Weights of a small mixture-of-experts language model, trained from scratch on English Wikipedia: width 128, a variant of Adam for the experts.
Below are experts of layer 5 (counted from 0) of a mixture-of-experts language model. Rows are named down (a neuron's output weights, with its number) and show model dimensions 0-127. Each number is 128 + 24 x the weight over its row's rms, rounded and kept within 0 to 255.
Before each expert's rows: a language model's description of what the expert responds to. This comes from a sample of Wikipedia text that the model never trained on.

# expert 20
Capital letters in acronyms. Single capital letters inside acronyms, codes and Roman numerals, such as ENSG gene IDs, US, eShop, VIII, NAMM.
down0 [123  74  96 109 141 170 149 137  98 113 119 127 161 122 137 147 119 118 128 163  98 136 152 158  95 150 148 140 101 148 152 109 103  98 140 172  94 151 108 130 133 100 156 120 141 136 154 138 153 110 138 126 135 137 147 138  90 121 158 143 147 141 111 125 152  84 131  82 101  87 125 117 142 129 103 138  73 155 143 125 125 102 103 165 172 147 137 143  92 103  97 148 160 122 166 147 113 153 119 155 171 158 127 136 122 129 140 118  71 158 134 139 147 151 147  86 107 109 121 115 144  92 180 169 132 133 139 123]
down1 [108 115  86 162 142 146 152 132 131 153 154 113 113 136 131  80 105 121  83 133 180  93 139 135 103 108 171 138  89 102 176 163  87 103 137 156 116 128 147 148 117 103 137 179 153 119 128 117 131 133 129 107 133 133 112 167 121 159  98 190 143 163 110 165 108  84 104 114 125 105 149 114 151 130  93 152 117 103 145 124 148 111 140  83 117 123  94 105 130 161 142 139 165 117 140 156 114 124 146 135 125 124 176 154 132  94 138 147 160 158 115 108 117 146 111 136  88 135 139 118 114 140 137 166 157 136 106 129]

# expert 8
Infobox list fields. Dashes opening lines of infobox or taxonomy lists, colons, and field labels like Location, Born, Coordinates, as in Height, ZIP code, Phylum.
down0 [130 149 132 118 115 119  76 103 133 100 131  93 115 132 116 110 134  69 135 103 157 149  79 115 129 140 145 148 103 157 132 130 146 105 164 156 130  92 126 152 120 109 109 130 146 114 129 108 136 104  82 134 134 133 153 131 146 147 133  62 132 161 139 109 124 123 128 186 133 171 120 121 148 128 136 120 121 149  86 152 130 113 108 116 133 154 126 171 143 105 134 173  83 114  81 176 145 124 167 157 118 101 122 132 100 129 118 134 124 141  88  93 176 105 128 113  75 153 151 114 115 167  95 114 110 116 133 137]
down1 [154  85 118 116 155 111 147 133 162 115 114  95 147 127  98 165 156 142 121  93 149 156 101 154  80 133 109 147 141 132 159 118 160 110 185 118 141  98 119 139 102 140 131 134 169  98 136 152 153 124 134 131 109 113 102 119 143 136 164 148 103  96 140 142 114 107  94 127  87 117 113 124 101 103 172  91 101 147 113 120 144 111 144 158 116 110 127 132 113 101 159 118 170 185 142 140 100 146 118 158 136 160 127  87  55 107 146 114 104 163 111 132 125 137 122 119 124 114 175 102 128 134 119 109 108 144 168 151]

# expert 9
Consonant pieces mid-word. Single consonants or clusters like t, p, st, m inside words, as in syn-t-actic, depar-t-ment, reproduc-t-ive, os-c-illator.
down0 [180 145 162 134 137 139  92 119 142 118 132  99 167 190 141 122 117 165 118  87 147 130  91  90 143 155  99 141  93  95 119 123  92 141 123 152 140 130 125 128 131 153 153 117 141 116 152 138 113 172 168 129 127 139 132 131 136 152 125 113 115 133 156 116 118 133 121 207 132  98 133  99 126 139  98 108  94 138 152 112 136 140 103 118 144  83 115 119 149 134 136 141  93 125 139 116 130 131  94 127 154 170 109 136 115 181 184 126 152 147 121 160  66 143 117 107 154 101 126 133 112 134 152 114  82 109 152 147]
down1 [138 143 111 148 130 140 148 156 139 126 103 104  99  96 112 151 136 139 147 160 113 132 151 107 101 134 133 185 134 122 159 139 117  98 143 121 125 118 147 140 164 143 139 143 108 112 155 128 133 193 124 123 144  88 162 115 139 159 104 110 118 148 118 104 169 121 123 146 160 163 145 112 164 108 106 165 137 159 101 132 123  66 110 121 179 116 141 168 166 125 171 116 183 125 166 160 155 138 145 113 108 124 119 172 100 153 134 152 150 122 128 110 165 119 147 144 136 153 123 121 150 159  95 116 154 108 168 162]

# expert 5
Pieces after con- prefix. Second word pieces following a prefix, especially con- or pre-, such as con-ven-ed, con-di-ments, con-den-sed, pre-mi-ere.
down0 [114  93 138 133 103 112 131 150 115 156 107 114 153  93 122 129 183 185 117 138 148 139 120 152 160 139  89  93  68  94 149 160 127 129 100  98  90 134 124 117 132 129 181 117 105 112 124 138 124 118 141 136 142  90 111 143 160 126 118 126 198 143 133 108 149 132 115 127 104 123 122 136 130 133 145 125 135 136 123 144 122 159 113 142 121  81 156  91 129 182 130 146 140 126 113 132  96 171 180 174 121 103 135 125 116 117 127 111 120  88 118 150 102 178  97 182 119  90 134  94 116 112 136 114 122 120 131 122]
down1 [101 117 164 137 106 129 159 117 134 110 137 116 107 114 142 131 160 131 138 155 125 123 121 125 127 113 196 144 128 141 122  94 124 106 125  97 151 151 126 151 109 116 150 115 138  99 142 141 119 113 128 139 140 115 183  92 127 125  96 119 102 162 110 164 121 108 111 134 114 148 131 139 150 123  85 148  76 130 139 107  93 136 137 112 150 106 172 148 122 116 130 132 109 114 102 120 153 187  72 150 162 108  72 129 153 152 167 110 140 131 135 149 108  82 138 117 156 156 164 130 155 191 148 162  79 146 141 144]

# expert 16
Name-internal syllables. Inner syllables of personal and place names after a capital onset, such as Ch-ri-s, J-ame-s, Sh-ang-hai, Ku-rt-z, plus common first names.
down0 [150 132 163 133 113 141 108 129 117 129 155  93 153 153 146 139 111 129 143 121 168 150 152 144 164 196 165  94 185 169 132 119 145 107 139 128 111 139 124 133 122 135 110 124 141 122 107 122 116  97  42 146 139 138 148 103 119 107 108 132 131 146 139 105 128 184  79 117 178 133 128 135 119 138 168 123 123 113  91 114 128 117  99 146  90 120 131 121  98 121 137 133 112 155 141 111 167 132 122 130 113 116 125 151 101 164 140 111 150 129 146 101 140 112 177 144 163 105 118 140  84  97 119  92 161 121 118 168]
down1 [ 88 133 117 140 121 171 109 130 142 182 169 119 128 155 136 153 153 127 113 164 100 126 186 112 133 142 165 158  94 141 113 104 135 154 187 124 117 123 101 108 144 158 174 111 137 135 147 144 117 149 128  92 105 134 112 139 124  96 153 136  78 141 130  80  98 158 141  86 130 124 115  85 101 141 114 141 106 135 144 132  97  88 105 131 175  69 134 131 144 155 130 141 132 133 104 106 125 128 165 146 115 142 134 154 127 162 166 127 142 129 166 127 136 106 139 102 136 145 112 156 137 159 116 137 105  94 157 142]

# expert 21
Vowel pieces after onset. Single vowels or short syllables e, o, hi following a word's first consonants, as in Sp-e-akers, Qu-e-ensland, ex-hi-bited, Valparaís-o.
down0 [123 121 119 134 128 129 102 149  84 121 143  80 109 145 138 166 141 146 124 135 128  96 120 162 175 146 127 162 114 108 105 148 154 133 106 141 110 124 146 129 129 105 121 145 141 125 150  97 146  91 120 131 142 129 136 118 154 121 112 144 142 119 137 163 129  61  86 142 153  86 178  90 142 127 114 149 118  72 128 112 131  93  79 152 135 107 121 138 145 126 181  88 184 121 140 125 134 154 162 130 134 107 138 147 145 135 118 157 177 192 119  95 109 148 144 119  79 151 126 140 128 131 136 145 122  98 158 137]
down1 [105 161 101  85 143 121 166 145 126 137 136 138  80  88 147  97 127 139 139 165 128 137 132 140  99 118 133 110 139 121 102  70  94  89 106 116 169 141 153 178 123 163 140 121 145 100 124 182 142 101  98 124 164 146 139 123  91 146 128 108 166 172 113 122 143  87 144 127 103 108 132  94 144 114 149 148 107  82 132 133 116 137 108 149  97 148 111 129  91 117  85 124 141 142  99 120 132 178  76 152 160 135  99 108  80 116 128 103  94 122 134 123 133 147 144 129 103 132  99 111 109 133 132 112 122 147 143 122]

# expert 0
Line breaks after headings. Line-break tokens closing a sentence, table row, list item or section heading such as ==Plot== or ==Bibliography==, plus some sentence-final periods.
down0 [108 111  95 141 131 145  94 131 120 154 143  98 100 152 161 161 108 113 132 136 162 146 108 112 102 152 153 148 150 149 146 131 178 117 129 144 173  92 117 152 158 131 140 145 109 114 142 160 141 111 149 132 118 101 119 151 135 131 135 150 191 126 119  99 139 154 120 127  74 174 154 150 121 114 131 143 152 145 155 140 151 128 128 105  77 125 139  87 172 105  92 128 109 136 155 116 146 105 133 141 150 109 131 153 179 128 153  85 136 126  97 132 117 149 167  83 108  87 108 105 126 167 156 152  97 131 122  93]
down1 [ 98 119 109  70 127  96 121 126 171 182 133 126 129 109  52 109 142 146 101 126 139 102 152 121 165 113 146 154 116 151 150 168 111  98 120 105 139 135 108 146 156 126 174 105 113 117 132 119 134  95 112 116 167 127 140 101 124 114 163 122 137 147 131 117 106 130 151 126 115 112 123 154 118 137 132 141 109 127 121 130 113 128 124 128  89 109 154 154 152 124 141 136 156 135 104 137 146  78 152 123 125 116 157 144 155 129 123  86 176  93 130 110 117 136 153  89 133 100 128  94 204 129 104 141 181 109 101  88]

# expert 7
Second piece after space. Second word piece right after a word's first letter or short onset, as in le-ngth, ho-wever, re-me-mbers, gi-ven, li-beralism.
down0 [ 68 151 156 158 158 183 117 152 123 160 107 124 122  96 146 100 156 186 142 193 119 164 105 124 127 115 126 125 110 127 136 161 160 131 151 124 105 116 162 149 113 137 107 135 127 142 109 111 119 110 123 142 136 125 150 147 102 118 145 128 136  41 156  82 167 152 124 138 145 142 129 141 112 116 130 101 124 172 147 109 106 146 147 106 130  91 146  95 128 159 130 164 111 143 155 108 148 134 121 119 139 106 102 176 128 136 135 122 131 129 143 137 150 140 140 179 167 122 128 124 124 160  96 116 114 167 140 135]
down1 [169 141 125 117 148 122 121 121  96 131 128 134 107 121 126 146 182 104 125 140 118 141 117  95 141 146 121 121 119  98 138 106 125 120 156 107 136 133 150 109 145 157 120  65 109 141 139 129 147 139 109 115  99 126 140 145 157 121 115 113 133 140  51 137 134 100 107  93  83 113  87 199 131 133 106 132 173 125  78 121 116 143 162 141 144 145 117 113 138 167 131 124 120 167 145 158 125 157  94  93 111 114 132 161 121 135 144 136 125 165 160  70 102 145 115 110 160 109  99 113  81  98 161 105 104 127 131 145]

# expert 14
Century digits and u. Year prefixes 19, 18, 17 in dates and ranges like –19, and the letter piece u mid-word, as in us-u-ally, Revol-u-tionary.
down0 [114 104 141 127 139  91 151 140 131 124 103 158 109  93 151 119 145 154 151 102 123 127 177 139 167 110 147 132 121 117 114 139 125 177 168 144 118 114  97 135 164 152 130 156 129  99 121 176 107 154 137 115 137 118 140 121 117  93  94 161 155 142 170 140 112 150 143 183 105 111 123 126 127 150 118  89 108 117 142  68 175 115 127  86 127 137 126 141 141 167  63 131 157 128 139 121 143 130 129 110 145 104 101  86  99  88 126 164 159 136 112 119 120  92 110 110 125 127  95 120  93  97 104 149  97 149 131 101]
down1 [106 106 142 216 164 112 116 128  97 117 142 134 159 124 148 128 127 109 156 142 116  96 114 161 126 128 110 150 141 108 130 105 106  88 128 119 125 117 134 107  92 100 125 109 124 141 122 100 166 153 103 184 154 194 102  91  85 120 121  86 167 143 132 131 129 111 136 123 146 139 142 136 167  88 112 121 126 123 125 101 158 123 117 137 138 109 137 162 133 170  90 137 147 121 126 132 123 147 148 119 124 127  90 121  96 138 125 183 125 158 144  92 142 114 123 144 141 123 117 163 116 149 157  93 150  86 149 171]

# expert 12
Table cell separators. Pipe characters separating cells in wiki tables of sports results, charts and gene data, plus commas and semicolons in lists.
down0 [133 141 171 195  93  99 135 117  97 145 128 156 118 130 145 167  67 116 144 114  78 166 124 154 109  77 150 128 156 142  86 122 137 143 118  82 152 118 145 133 147 136 144 113 105 117 114 118 126 124 118 108 127 153 126 125 105 105 107  91 129 126 134 134 130 104 159 156 134 131 143 147  96 113 146 126 166 113  95 120 120 170 138 132 118 144 117 118 140 187 112 128 136 124 131  61 124 167 145 128 173  93 155 129 134 131 120 129 135  98  92 110 154 129 152 123  80 122  90 122 135 109 139  99 104 100 134  89]
down1 [ 83  92 153 122 137 145 144 123 132  93 108 150 145 142 109 121 165 125 115 145  80 109 128 153 132 112 163 114 127 148 169 140 101 165 154 128 109  92 126 109  80 174  96 145 155 139  87 101 150 139 121 116  99 133 111 120 113 130 139 120  89 127 130 120  98 160 139 131 106 125 151 149 129 128 126 121 139 172 141 121 111 134 125  99 127 112 114 121 108 100 136 155 117 143 149 144  54 120 167 134 116 156 135 135  67 111 122 122 132 157 126 156 144 151 187 156 112 117 119 110 136  89 106  56 154 103 147 122]

# expert 11
Surname and place endings. Final pieces of surnames and place names, such as Bow-en, Bra-z-il, Erick-son, -burg, -ford, -ton, often before commas.
down0 [119 143 125  86 127 137 143  96 140 135 125 116  96 116 171 147 121 116 172 113  99 124 148 151 108 148 115 126 120 142 124 123 112 121 133 107 105 103 104 143 128 162 152  88 122 106 180 146 173 109 143 151 134 139 144 144 100 126 135 172 118 117  87 109 149 121 154 125 117 102  97 106 138 135  80 111  89 100 152 123 108 189 151 141  69 178 127  91 153 138 141 115 126 124  98 111 143 147 135  94 145 140 109 156 124 123  94 147 109 111  90 114 115 167 149 139 110 113 182  93 154 129 118 166 144 136 149  83]
down1 [ 89 134 115 109 141 142 168 161 106 119 150 125 141 151 107 174 119 118 107  93 123 143  97 159 120 127 163 134 127 155 154 150 131 134 116  95 163 123 128  99 127  91 106 136 133 127 124 155 152 119 131 128 112 126 167 139 103 113  68 125  90 115 121 164 128  91 127 125 127 108 128 105 133 135 142 119 148 181 118 147 159  50 134 116 129 126 130 131  81 129 148 156 154 156 151 154 170 139  76 108 148 136 142 132 165 152 107 168 136 161 137 146 144 175 113 133 154 175 116 128 124 131 174 141  98 145 102 108]

# expert 10
Plural s and possessives. Suffix s and inflections like ed, ing, ers, plus possessive pronouns his, her, their, its, as in Missis-s-ippi, revolve-s, Cole's.
down0 [145 135 127 158 136 113 155 141 114 124 168 131 136 120 132 110 125 158 161 127 109 147  89  92 137 111  94 141 121 115 190 149 107 134 141 159 133 141 145 123 156 122 123 115 148 142 160 131 111  88 111 139 105 112 181 117 104 126 114  87 133 155 138 123 142 129 109 116 148 128 154 171  86 125 127 139 183 136 111 119  83 131 176 121 162  80 117 130 166 132 147 145  90 106 148 151 151 173 119 150 141  81 150 145 156 147 129 110 172 107 120 143 139 151 118 135 189 140 130 166 112 124  92 118 157 139 155 161]
down1 [158 154 129 134  52 135 151 136 130 156 134 157 152 116 165  58 129 142 182 191 146 124 126 119 128 163 144 110 112 158 136 123 132 144 114 137 140 150 116 151 111 125 115 156  91 144 157 139 127 103  81 151 154  69 127 132 161 123 115 138 148  93 127 154 141 143 121 114 163 138 133 123 112 127 137 129 107  93 114 102 110 126 136 139 172 103 144 138 144 146 114 154 120 163 147 162 142 123 153 179 120 107 136 131 102 138 118 147 154 148 122 155 170 102 132 117 163 101 125 130 106  98 154 165 140 155 152 152]

# expert 6
Mid-word consonant pieces. Second or later pieces inside ordinary words, often before suffixes, such as oppo-s-ite, some-time-s, Surve-y-s, weap-on, mat-ter.
down5 [143 165 132  82 143 125 139 132 127 153 164 106 134 146 132 129 142 101 160 128 134 100 105 138 130 172 175 145 135 132 112 114 105 144 141 161 117  83 132 152 129 126 138 156 119 147 137 132 123 147 131 123 142  97  86 122 152 144 118 141  81 122 125 125 133 149 138  90 110 135 115 120  79 126 166 119 108 130 128 112 133  87 131 177 176 146 116 112 116 110 123 169 107 102  74 114 173 107 145 177  98 106 167 132 126 126 129 116 158 172 132 130 134  92 188 149 126 151 169 148 132 104 151 183  89 126 136 117]
down6 [ 81  99 138 147 128 120 119 149 118 163 186 136 130  96 124 160 123 153 116 169 127 140  72 154 181 148  88 135 122 126 109 121 105  86 136 104 143 107 157 163 149 148  73 102 120 101 120  94 114 160 145 129  88 105 146 102 129 140 156 135 136  92 149 147 119 126 113 170  90 123 102 175 132 125  97 119 161 101 122 123 135  85 133 122 119  95 120 158 126 128 143 132 118 133 176 136 108 103 110 128 104 133 142 139 115 147 121 142 151 102 124 106 136 105  88 110 108 121 110 132  87 141  86  75 124 128 133 143]

# expert 4
W and word onsets. Word-initial or early-word pieces, especially w/W, he/He, f/F, qu, sp, Th, as in Art-w-ork, play-w-right, Wallops F-light.
down0 [ 83 141 116 169 125 157  97 122 120 115  98 163 139 116 134 155 110 115 118 187 101 100 187 141 139 152  96 113 121 129 116 133 129 136 186 118 159 130 147 143 134 159 147 122 129 122 118 154 152 112 181 149 117 147 118 113 143 108 162 153 165  97 146 128 132 123 128 126 111 135  85 113 137 110  93 184 137 130 116 129 132 157 141 127  95 178 128 111 106 151 107 144 133 130 111 126 124 133 109 161 142 107  81 107 121 104 125 156 199 119 149 141 146 154 133 138 105 107 125 108 164 133 113 156  96 115  72 111]
down1 [122 134  79 119 182 160 141 130 145  82 132 143 132 130 138 166 131 140 106 111 146 142  91 150 119 135 133 173 115 128 155 108 149 127 138 132 138 165 132 105 136 152 103 115 118 150 162 128 201 114 116 130 139 151 150 129 138 146 139 115 122 109 118  78 137 153 124  92 129 145  70 161 143 111 169 176 130 129  89 128 110 148 146 126  93 149 134  94 118 149  78  96 146 181 156 128 140 108 140 135 121 130 127 173 176 144 133 123  83 145 116 127 138 144 115 105 115 102 135 134 135 109  75 137 139 163 101 130]

# expert 17
Common nouns and endings. Everyday nouns and noun endings after the, like part, place, votes, community, engine, and suffixes -age, -ance, -ce, -ade.
down5 [167 182 154 135 104 105 123 109 161 163 129 124 118 141 115  93 105 128 162 132 105 128 127  96  98 138 117 117 120 101 146  88 142 128 179 126 162 139 103 175 106 157 118 107 129 108 156 130 141 152  94 158 140 103 105 152 167  74 137 147 109 171 166  89 122 122 133  99 179 144 134 161 106 152 123 144 126 138 142 129 120 141 114 102 130 116 108 114 138 163 129 116  84 144  95  97 110 150 102 159 121  82 134 100 115 110 162  91 164 111 138 150 112 157 122 145 118 123 113 164 135 103 158 134 101 161 122 138]
down6 [163 136 135 105 149  90 147 166 113 101 118 147 123 108 162 104 163 158 112 137 121 127 132 117 123 112 103 125  89 109 131 162 115 152  74  70 128 108 119  88 179 129 108 115 131 126 102 152 137 118 179 137  77 110 146 115  91 129 118 149 118 129 146 126 147 133 134 188 110 121 124 148 123 155  99 131  99 110 118 178 125 144  88 147  97 113 125 177 105 140 138 112 143 136 107 139 122 150 181 137 154 111 126 130 140 178  98 132 134 153 121 113 118 173 141 143 136 141 154 144 135 145  95 110 109 138 136  72]

# expert 13
Word-initial prefixes. Word-opening prefix pieces like re, con, dis, de, pro, ex, inter starting longer words, as in re-fuge, Con-servative, do-es.
down0 [131 193 124 193 117 117 134 129 138 115 168 161 113 122 145 106  98  64 177 154  97 169 166 127 140 113 138 126 126 182 107 101 139 137 119 113 133 125 125 150 132 110 144 132 120 102 150 114 156 121 133 147 103 155 114  97  75 135 102 150 161 160 129  91  93 116  98 147 100 150 170 122 112 134 106 137 105 112 100 166 163 146 133 118  92 166 151 131 100 113 105 103 115 118 131  87  84 158 132 146 115 131 114 152 134 116  99 135 111 156 129 143 126 149 151 138 126 130 147 130 107 109 146  96 129 145 137 157]
down1 [125 147 119 135 178 118 155 151 117 119 132 130 127 120 120  94 143  68 132 108 124  92 154 126 189 137 122 124  77 118  95  91 135 112 108 150 140 131 103 131  98 125  66 118 123 141 104 111 151 154 143 128  90 121 159 143 137 140  88 113  82 145 141 172  94 124 131 111 148 147 116 134 158 121  93 125 116 124 106 170  81 173 113 135 125 115 143 124  83 138 113 142 115  92 145 175 140 150 173 110 114 129 138 174 132 128 143 102 130 111 112 136 138 149  97  85 127 146 134 144 103 102 163  96 115  99 126 133]

# expert 18
As and conjunctions. The word as and other conjunctions like than, but, because, though, plus word-initial as/al pieces in association, assembly, social.
down0 [125 137  84 118 122  99 158 118 124 169 153 128 120  91 160 130 161 129 123 134 174 105 122 139  98 111 115 138  74 111 127 119 157 139  93 132 106 102 164 114  99 133 117 168 134 142  90 113 147 148 140 117 129 135 157 178 161 115  85 109 104 174 112 129 111 154  83 131 132 122 132 119  97  98 119 107 128 129 135 123 139 111  80 163 144 121 106 110 133  88 151 163 106 152 133 156 124 113 128 155 167 111 169 128 124 139 123  93 149 165 115  73  89 136 118 119 120 129 118 145  70 143 102 127 108 104  83 125]
down1 [126  95  93  98 147 111 138 154 120 145 103 113 123 159 156  89  96 150 102 156  86 107 145  87 151 148 114 128 153 108 159 167 112 159 182 144 165 138 139 127 150 126 138  91 116 139 123 165 111 142 192 108 103 125 170 123  96 120 152 114 102 161 125 111 113 114 134 155 113 115 135 169  94 164  97 155 110 136 115 130 115 100 118 131 120  87 120 132 141 124 132 119 105 129 124  99 180 120 119 121 113 134 175 159 120 143 131  95 126 110 130 150 122  74 150 125  99 149 107 169 155 145 114 158 125 139 169 127]